Weights of a small mixture-of-experts language model, trained from scratch on English Wikipedia.
Size: width 256, vocabulary 8192.
Experts: 80 experts in each of 14 layers, 4 picks a token.
Below are experts of layer 3 (counted from 0) of a mixture-of-experts language model. Rows are named up (a neuron's input weights, with its number) and show model dimensions 0-255. Each number is 128 + 24 x the weight over its row's rms, rounded and kept within 0 to 255. Numbers have three digits each.
Before each expert's rows: "comes after" lists some tokens at least twice as common just before its tokens as in all text. This comes from a sample of Wikipedia text that the model never trained on. Tokens count by the router's weight.

# expert 45
comes after: " the", " of", " in", " New", " by", ":"
up0:124174096153116109163141113105152139124126168103083093123161081079083126119126139163154119122152110138148121166063130152134150140134110111132138108150140098154121081110124123147134126100150150114134130140135140116128132129166131092151127134126135152155122151188159105142161110118123157126150095123105144139101117137145141148135163134151147097104116139174138099135132143117092131120141106151131116150117149132122159121158120087160097097103187112136137125112132055172191110123131136153106130083101102106121153142160151101141137152109154117130127079145128159105120166165106101135117116114114116176099127076094162111112128135137144102159114152159130155111151162163104101096076125083129120153117146137106115127098160104109131135137134122189099140122128112081136132107101114
up1:119147094097098163096194118094122148156098133117168149114132143106104091142085123121170109112105094094142124128130127116144125109158119119112120123126107161125117140137153105170096131150105147105110161127147170110157107125204101128121132112171117139140129149104120143134163153132110145151118133159176129162138132099136150134151094169047134099137103156121118108119113140160098150141145166138155158135135168094122132128128101112097140151106140134128120121144162171066143136091119164130144132124112112121150113155143136134089126100121176136145142117107102139101113176126115148120120162108127149178131145113128141114133099121143124149163129138132131168104142157170125099136166140078142186143115125128170120127138113104118124103079131116125203084106151117144145140142132127

# expert 51
comes after: "\n", "|", " November", " September", " October", " May"
up0:159140136165129122143118133100110102071122144121116112121132089130112134107122127042104109103171129142145157161130131115121128136163138108134097095149106092105121114117138151133139143108150094119119133112123142148151116116122120189152093096160104146196139117133116099114118123079124144133092164112106111085126116116116118147147147126145133136121115141165148117074032109136151155141135125188100113148153159152101122112130136116106107172126109126126115138125157133122195118136135113113075078141152138169120162146127134077127112152142132124133125122168135115115119162146146137120132161095146133133133114112129146114127085174095127111129124105160195102143128140153081157090137111151135141143128104118127106162169158112154113141133132112147127130113135120143115180141161153
up1:154149149121130124125183132146138115127124094104117119126143099129109108120108138097145117115149118105152146096058111124096155124087101125137123129137125157082103104129129128114138110136123106110155111122126148087102109159114147089164108173154168127089128136093133154142130093112096132137115103127127111113127109148105134066133190158146125139080062132149118086154123111080160140139107166138110134140160130121135125100119149125107135120124150132129196111138088151141190118143107156131127111122132127115084139118114100113139116120143153130150145136149129074116130131084173124105104106172099134142160137127138090138105072155139120130112109144100165094164084156120143117089146105119134117114145111081124081134120166091114106136129122163146134178153171119124145129107169107

# expert 79
comes after: "0", ")", "3", "4", "5", "6"
up0:115156125148099116124116131137125088106105139148136136168102158110093150144125145090145174139144131142129158126131113163140171120109119109123130127110116131108103084095106118112110135157115153147122110144111170157116143091171073153126118135130146150133124089083112142138167149148130209153177158153107132137160168117103183168116135096100108159131088176123134095113123092150138104113122087140145102121127148140172140112104130130171108121145139163107125165202152155111098111147105114129074098111130123135125125135157124142156134089152143121147126094124128103137127099129136148148109110119092107148089139119131129128089110097129148078137113147100106137092120154135059096124151122104173101161108143132128112134154134125144100164153140141124137094142136077119103130114125116
up1:102154165145120125119127141152122162161135115158099089130103130106148081149177122075099146119113112149146124146149137141149185158119139121133108123119104153129139135090137104124059128144143132166178111131115126092097051103108168125098120123144142124171109113149133109103080154207114122095106141096115140139107131110105134114108142098159153144137119169131124110103175146131122129129118128101116135130132121134088143130127112116140110112144130110219105090098125131096101064123099126151115138126139154132119143114136091116114147154125124153141167072157115128135168117122143129143127129098135147120138140112095124086100157151123091105127145125133135141123133101113153128169131134178124121178153152119146187134123106077153160138127114095117135118103137133137126116112105122

# expert 67
comes after: "s", " S", "S", "es", "is", ")"
up0:125141142101101130140104122139089134137102133126149129107112124134147111114118123102161106145092088170121126099118133116104155101141133114119122124084116127138122113163125139065132115108146117108107086103098094088171147174157072112144125155119108134140138087139145125089120140103104122111120117110105131111118128096129162159134109177093188128121142154142104160149128158132102125134112146149162130122098110209130113149081169116139145139082109147132081095170159145094141126129125128121118140093141127151148148117141136127157146140111121145125152129138125138149154182105153102083066124137110114142122114118123131169091119086149105163172101155124133105176111195102166138107092129140141099165114143158119178139133111115151149147151080133107125111118164133109120122121117118
up1:137140138133098118113082104121091102137125118119149125139123142079162112124111166159157166109127164123147125116122112132129125089123127093135121123114117146088150098129167139129140116146128089139116123141083087100157145123171087095130111148147103124131120124162170108085148143139122121154167116141136108081099141147116146145105108113107142151117112168151119142158132143123125155092100142116163148074135159088126143178122148121140124135126143130148116123128176087140120106116124116143061167124114112141123134099178132102110181138105101090138128139151123096128112108143142112157137169136135169100136128135160105092153077152092092162149126082097176132121132144114116096131154103099153074146140099128119127121079102111183107078120166118117129124103130111155103110125179136

# expert 27
comes after: " the", " his", " a", " The", " her", " this"
up0:178137157105104125084106101149125139131099108142120152110174133116111139152106127106115147083135109133153144096129175127141127111096121127141188151170095179122095120144138131087108129126148132156142098169125137160108110089119080098106154155163115103153167129105152129109119134147125127136154135137115121137094116112133118135177170116171115070111152138126152117130142160134096131082118126140139124129104112136119156159125134133135096119157125166163066153086126091133117133115116144068126140104146172166105106143116122089154144197133123106134141124142115165139089140141097128130127135108108144113127142096125126062126150136121101115106159081124135154126151100079140122136112144150155139069132129080163145115089165110110106112145091109128138100132151137138109135147132110
up1:123140130154110103125076140105152116095098135101128109164135147134109107127098153076137131121100134117153134131143093109097124059170136136069120070133119117122132085098167208104118132111141150116185124105156138151122138127106148124124152134118171114115133084124115140166110145125117148146124130135135122107138150152113131132127093120132109089148114090128088151127107076171144127109139111139154153126122133130124132094124132138151123132142147132095090123122099134122102123146125099112138094088159128123156111146134071080075101101155115122073142101164171129087142125121144110124134144177171129092115153173141141107142141145111135152143118108131139165146128132178142173143177113124143127121114097142152103134097109148117125099122081158162150149123115111168130150145149109

# expert 34
comes after: " the", ",", " United", " of", " New", ":"
up0:106162154103147082140126109159078129129098147111140135145078147101135149139134152150136139110128151154137116182055099126110125174125164130141149156134140159099157120159151127100120110129120119154133118159130106129111125115141153111087121152130082111177094151127089128097130108147163147123110084175140083137133146080083158129113152119133143103113112122139163155178146118113172129107152156117116159095122135129138115184129123092135138101131151129096148128199147157142115087157116135127093063081097136117114172174155128130139128108109094149110130136122117112128129159154103121102091144123130112164095124116089123163119137114136139139122108095113159096167115138079134134107130113116118131084128153092137150151136117134131104130122099110113104127145134120152149081119116140
up1:114156136119106124152126147124127150112145132125099073112177106101136105118143119097169134117136116102106161206096084125112197124087145121104098140122159096159112099108126135110131185141118140155131119140114147123111132126122093142130132115146107146094153094131141111138118145126139141119176159139109139120141075123090132160107160142152148102128141105139118099124141145119121120129105164151124150088132119124105134106129122130153113113098158128148061154160115161126121135168076149146152159113136112133152142138183130130147190106075110141115140130152149162117109158137159123160141124119116122181131121120097134096097119127112138112164101125147136098137089122168138174088116104160173146146099149107153135143092143088148122095131109189145142113117106107151117107147150160

# expert 6
comes after: " the", " of", " a", " in", " on", " United"
up0:154155122101078142103112126147138106127150065141119111117103140145150130145117142086120142111106115148121134132117109138103114111109152140146143161171098125136141111125150123169135135156105136130138140145141126116118142160163136133071091168179144133086095141142122141143170171143137096095162181104173141080127147139130136125129161129098145119100092129092117143133123131145164077107148170118149180124163143095115141131057110134137126135118175120126138104101127120112174125140093116095166132152178087093132134139130105121123146127131172140119139135155137125123110139086155136137103134127153179147164124155083140159132107138117126106153110109152148138099134160125060151138165125131125109143114095096144192115094124098176123105119095124146158148142143098134137125129140140
up1:117100147161069152098148118127117131109140088107128124130090161109106104085110153119134103136155130110161077169125123095128148149127158120128123114135122124142134116148145129113123126121147110117119092114151138099119139138149170152118083173143146140134101104127138140131130115118132184130135165164124126111104104145131130116067095095145144136116113136133166126116117133155132120135100129111156128103122155136163107129110131133158110102165135120139129136152100147117151046176144099101106132093157117161136180109136118134134096145084160113098151094116123110124092134107132157159142144176105102167095169115087107093133114144144142113132109110173119152135172131138095122111159109099132120146086192124115119195112145100117128112153134111181123094137115124141096090063133123

# expert 63
comes after: " the", ",", " and", " of", " The", " a"
up0:124165139123108119117120150144163175137141146125121146181135086103133049097131112121150128144095109099147137139136132115114107134080122137143107114104134117097161137130113090095156104105154156120131140131124139127116143110129151125120158176104133141106100096132130085070153177115144106125116099108135106112126120128155164146139172166147151163109082132092135157149136127156114169115116137114164116160125166109140110121112129117136139085125170127074148126149133169140131139145128079109107115144144125152120094105213132114129139103146147175091132104119163087136136175156132101120107115115139111146082124145108106104125090138134110083159084111150128127112128152101096123122110175130130144142109104135160140128168118130127083085095145114152149139149108120096128150116146089
up1:183156086123098098125137129139098165086137120163112085180127133129120098116141138149118099101119088131113143138117152179107111153118087180113158155132140142114126101120145134138132133147150127115108088143154150148135149105160149128120153133147134143147153150109107149096169128127152120170146128169139070138105153127143153145110076103075111112106128111156148079126097137109096124112116135110125122130060167161149147114168146117113109120146137136120089159146126144112164107133098174141104146109136121169152125151129096152151157112078157131136136155086127122119132090109149114095131164136148149111118107147072126108120166135120094090153121089097108129155134133161129104087139084138163124132093127131154110115147135116139123144113084170149131113130130116162073106144131148